From a checkpoint of a small mixture-of-experts model trained on Wikipedia.
Size: 18 layers, 26.8M parameters.
Experts: 4 picks a token, a sigmoid router, a shared expert of 64 neurons.
Training: 299M tokens, 5157 steps.
Below are experts of layer 8 (counted from 0) of a mixture-of-experts language model. Rows are named router (the router's row for the expert) and show model dimensions 0-79. Each number is 500 + 25 x the weight over its row's rms, rounded and kept within 0 to 999. Numbers have three digits each.
After each expert's rows: "comes after" lists some tokens at least twice as common just before its tokens as in all text. This comes from a sample of Wikipedia text that the model never trained on. Tokens count by the router's weight.

# expert 46
router:494543478524501481446517455492518530515535480467493478510524482497505473464503460532511446467496510485511454570526498482482510502506496459490485515528512497503458484502507521490488519512517498504490488501481508514489475503449520483524523497
comes after: "1", "2", "–", ":", "7", "0"

# expert 48
router:509527464506495509469469440497492541524490504503503505514517512524508465479523480518504454471510503501464504529495525487463500498514461486474514543515500481471478509513508458518506494516494534490435484507483533509515500489463509498532544472
comes after: "2", ".", "1", "| ", "\"", ")."

# expert 39
router:516520465506473499468489422495492526520511501496514502523527516518504466482526488510504459470515492502459493519494512490465496499494471488481508524514499478472487520519531458530495504505482526491447514508494516511513525503475507509530543457
comes after: "\n", "4", ")", "==", "===", "3"

# expert 38
router:513517464505482513473476441491488514523485495506526501520527510514504470471522483517507462479504477500458500517500513483463481486521459482468511519519501460480488522507510461527484500492487530477454504502490538503505527493479523499507543466
comes after: "\n", "| ", " | ", "; ", ") | ", "′"

# expert 2
router:513528486507509507497511464523547514545559483535564497504477462492502461463467485481514503462541520513495477525500507413466540484519501461517494513484467483502557530501501491487503500521513518489490490546518500509514457486498543515540496490
comes after: " H", "1", " h", "h", " J", "2"

# expert 63
router:544521485493502494482498516494500502510505531514517498548505535528502478515513459517489461492500479517507506549512495472445486488464444489446502477495492500514486530492520508522495524500494541470460501501511520533504481509509518483510528516
comes after: "\n\n", "2", "\n", "–", "/", "==="

# expert 58
router:502519459510491499467491432484486517531495497502511491518530517514499470479518487513503456471515490497447506520491516467467511480501463484465502525523501475478494522504505444522493502522483525496454507507494531504515512495469526500514545456
comes after: "\n", " |", "| ", " |  |", ")", " ("

# expert 33
router:494492443529494518470540484516503512510516495481517534496517518511479517484529492468542522498515518492495522556530502466524503491525533462466549510506492457491495520513506464514498499509482570501458500525499509490486548508471491475518527444
comes after: " | ", " ", ", ", "–", "| ", " ("

# expert 10
router:496516463491496493463474433528468532504521481494505470510523519520490465459523494532498467485497481493457480513484503504479528488468481464477498525514508458477476496490506460500476468537480541484460487523478502488513501504467531474505539510
comes after: " | ", " ", "; ", ") | ", " (", ":"

# expert 16
router:524563452514514506451490432474471492517510518513490519539519514513492468472504479509517482495510503493488518510500497517506498536511462514472519510531502452462476481482510456544460515544503550472469492513484519475507505495468498467516562525
comes after: " | ", " ", "0", "; ", "| ", ") | "

# expert 57
router:499525491509485486470477460490506506513516518496526498550533510502495480492507487517515455482500491495467473530492502482464527493508473479470497530531518481497479528527498454514503498523473537506469505501486506503493519508484520501506553497
comes after: "1", ", ", "2", "3", "6", " in "

# expert 27
router:501491428517542474451521487484490513527526514502510463494520505490468487428502448491484495492481523469460490495477516489498479465481513495450505473492528514508485504488488509575501500507474508498510462499518537514484504500479489522522477460
comes after: "\n", " |", ")", " |  |", " =", "\n\n"

# expert 30
router:502521463499459498464491461496511527509500479492530500523520500508494466474480488524510473469511505487474495517489514489457535532517483471454507546523501472502467511502512458511500524536486540481445500507468526486497511517459519512503544493
comes after: ".", "0", ",", " | ", "1", "2"

# expert 61
router:508521461510507500470496441506492503528499495511515508500536506519491471472505489524523475474499493497480506524514508461447476478511482486472511524527492482461486502514524433511499499512481529506447498508471533508501507510469507495536559460
comes after: " | ", "| ", ", ", " (", " in ", " "

# expert 14
router:527504450505488500474501440479513500508506501484518491495535542500494470454518455500509478476517513500475504522496511473465509503532438497465500530523523460524490514497517461536483506538486519483465496518516518493509504452456499502520531475
comes after: " |", "\n", " |  |", ")", " |  |  |", "0"

# expert 6
router:514523476497483513482465478458464484484544487494501502493526542477471483463522463508478478517507493500511521543495491486532489500552449516495541477528524493510481478534459522504513493488482533483480462537536565472505492512493465493522492502
comes after: "\n\n", "\n", " |", ".", " =", "=="